python train.py --n_layer=8 --d_model=320 --n_experts=16 --experts_per_token=1 --d_expert=304 --d_shared_expert=0 --activation="swiglu" --moe_layers=[2, 3, 4, 5, 6, 7] --router_score="sigmoid" --normalize_top_k=false --routed_scale=1.0 --balance_loss=0.00385 --balance_bias=false --router_cosine_scale=20.0 --init_std_router=0.0294 --lr_router=0.000994 --vocab_size=32768 --norm="layernorm" --norm_eps=1e-05 --tie_embeddings=false --optimizer="adamw" --lr=0.00194 --beta1=0.9 --beta2=0.99 --batch_tokens=[65536, 131072, 262144] --seq_len=1024 --train_tokens=315100000 --steps=4190 --dataset="wikipedia_en"
Below are experts of layer 2 (counted from 0) of a mixture-of-experts language model. Rows are named router (the router's row for the expert) and show model dimensions 0-79. Each number is 128 + 24 x the weight over its row's rms, rounded and kept within 0 to 255.
Before each expert's rows: "gets" lists some tokens that make up at least twice as much of what it gets as of all text. This comes from a sample of Wikipedia text that the model never trained on. Tokens count by the router's weight.

# expert 15
gets: " to", " and", " of", " in", "S", " with"
router [174 117 129 120 128 121 135 104  92 142 135 129 175 118 100 136 116 110  87 127 106 112  68 105 140 172 154 136 121 149 107  97 101 171 140 148 121 109 104 116 140 146 102 148 120 102 149 119 153  91 159 138 166 159 175 139 146 122 102 112 104 149 142 102 131 168 149 135 127 148 144 126 108 122  95 117  89 135 115  68]

# expert 6
gets: ")", "'", "\"", "),", "\",", "]"
router [131 115 151 139 131  87 159 144 117 147 166 137 200 133 115  94 164 107 122  88 131 108 133 144 116 169 157  76  57 172 198 129 132 132 134 185 130 155 142 117 125 142 114 113 119 132 151 145 125 142 144 139 115 133 155 120 105 124 152 119 128 112 150 108 112 124 129 133  86 126 138 133 104 108 101 127 100 103 122  95]

# expert 1
gets: " and", " United", " for", "–", " or", " \""
router [176 155 138 137 143 128 132 130  92 114 120 107 176 115 106 143 118 143  57 129 134 100 100 127  99 132 129 101 141 118 110  95 139 168 124 168 129 132 146  94 159 167  90 141 115 132 122 143 158 130 141 129 155 125 198 149 138 114 129 102 131 178 151 146 147 145 133 130 140 126 148 125 109 113 112 144 130 140  89 106]

# expert 7
gets: " ", "1", "6", " this", "5", "3"
router [150 140 163 115 145 132 123 109 124 135 118 136 164 109 103 126 144 106  84 138 134 139  99 113  95 160 107 113 150 132 108  90  96 147 138 205 127 132 127 142 116 176 105 111 176 129  94 136 129  99 133 141 136  91 179 158 126 132 127 112  98 121 123 109  95 159 139 106 143 136 125 142 125 110 113 178 105 105 111 121]

# expert 0
gets: "0", "%", "–", " used", "s", " due"
router [119 150 145 141 137 124 133 117  91 154 135 137 136 116 109 111 134 107  64 155 138  62  81 123  92  96  97 107 158 139 149 105 146 156 132 139 112 124 152 108 109 156 116 115 105 130 169 116 134 115 177 136 167 127 166 123 170 169 131  68 116 106 144 113 137 154 114 109  91 146 119 157 117 126  90 154 107 102  91 134]

# expert 11
gets: "\n", " and", "0", " most", "s", " who"
router [134 124 150 172 124 130 146 123 141 180 170 120 173  77 109 113 115 100 114 155 161 122 130 137  51 127 143 135  98 113 114  77 104 122 143 158 171 125 127 103  97 106 104  95 107 128 135 165 141 134 179 119 141 124 153 144 100 126 115 131 139 131 101 127  98 134 124 136 128 148 102 155 110 153 120 125 111 138  69 120]

# expert 14
gets: " from", " the", " against", " round", " between", " before"
router [167 185 116 131 124 127 134 101 115 133 153 121 135 103  88 110 154 129 100 133 175 101 105 149  98 172  91 145  62 134 142 117 128 120 127 152  98  83 133 145 111 137 121 139 138 148 139 118 157 111 129 173 160  90 103  77 123 112 144 143 147 105 161 140 155 157 140 107 147 150 127 111 129 125 102 110 153 149 150  89]

# expert 3
gets: " was", " is", "\n", " were", " are", "°"
router [117 142 180 126 152 159 132 141 133 140 141  85 174 123 127 117 171 114 125  98 115 130 105 155 125 142 135 102 141 119 169  80 149 143 194 182 120 139 111 133 160 156 125 134 115 125 126 126 153 127 109 134 119 153 175 147 119 129 127 103 124 124 165 123  99 151 130 141 143  88 148 115 113 124 129 182 137 120 128  62]

# expert 12
gets: ".", "\n", ").", " (", "\".", ".\""
router [117 148 191 172 111 158 169 120  90 154 185 112 182  93 114  93 107 119 124 127 127 108 116 125 125 128 114 113  83 177 170  95 147 142 144 232 126 108 137 135 154 154 132 150 131 114 107  77 131 137 145 147 147 119 131 166 142 112 120 148 137 119 164 108  95 108 132 114  97  95 164 163 117 132 145 127 143  91 122  69]

# expert 10
gets: " a", " |", ":", " an", " =", " A"
router [161 122 179 125 158 141 156 173 105 114 144 126 140 116 150  86 135  98  82 159 108 119  43 125 120 146 160 109 135 122 171 155 121 141  81 160 167 110 129 114 151 114 109 163 136 111 156 111 149 146 169 163 127 172 129 114 116 136 148  93 104 119 150 121 136 123 130 110 134 168 141 137 129 117 102 159  73 133  89 124]

# expert 9
gets: " had", ",", " has", " have", " (", "th"
router [132 131 135 116 160 130 126 142 128 147 112 105 126  92 102 109 141  84 111 135 157  81 135 116 131  82 117  94 163 160 111  81 105 137 143 133 126 105 147  86 122 149 135 176 163  88 124 166 136 122 149 151 178 148 145 179 127  97 121 113 158 152 153 147 109 153 125 124 106 130 146 174 126 151 111 126 125 113 103  72]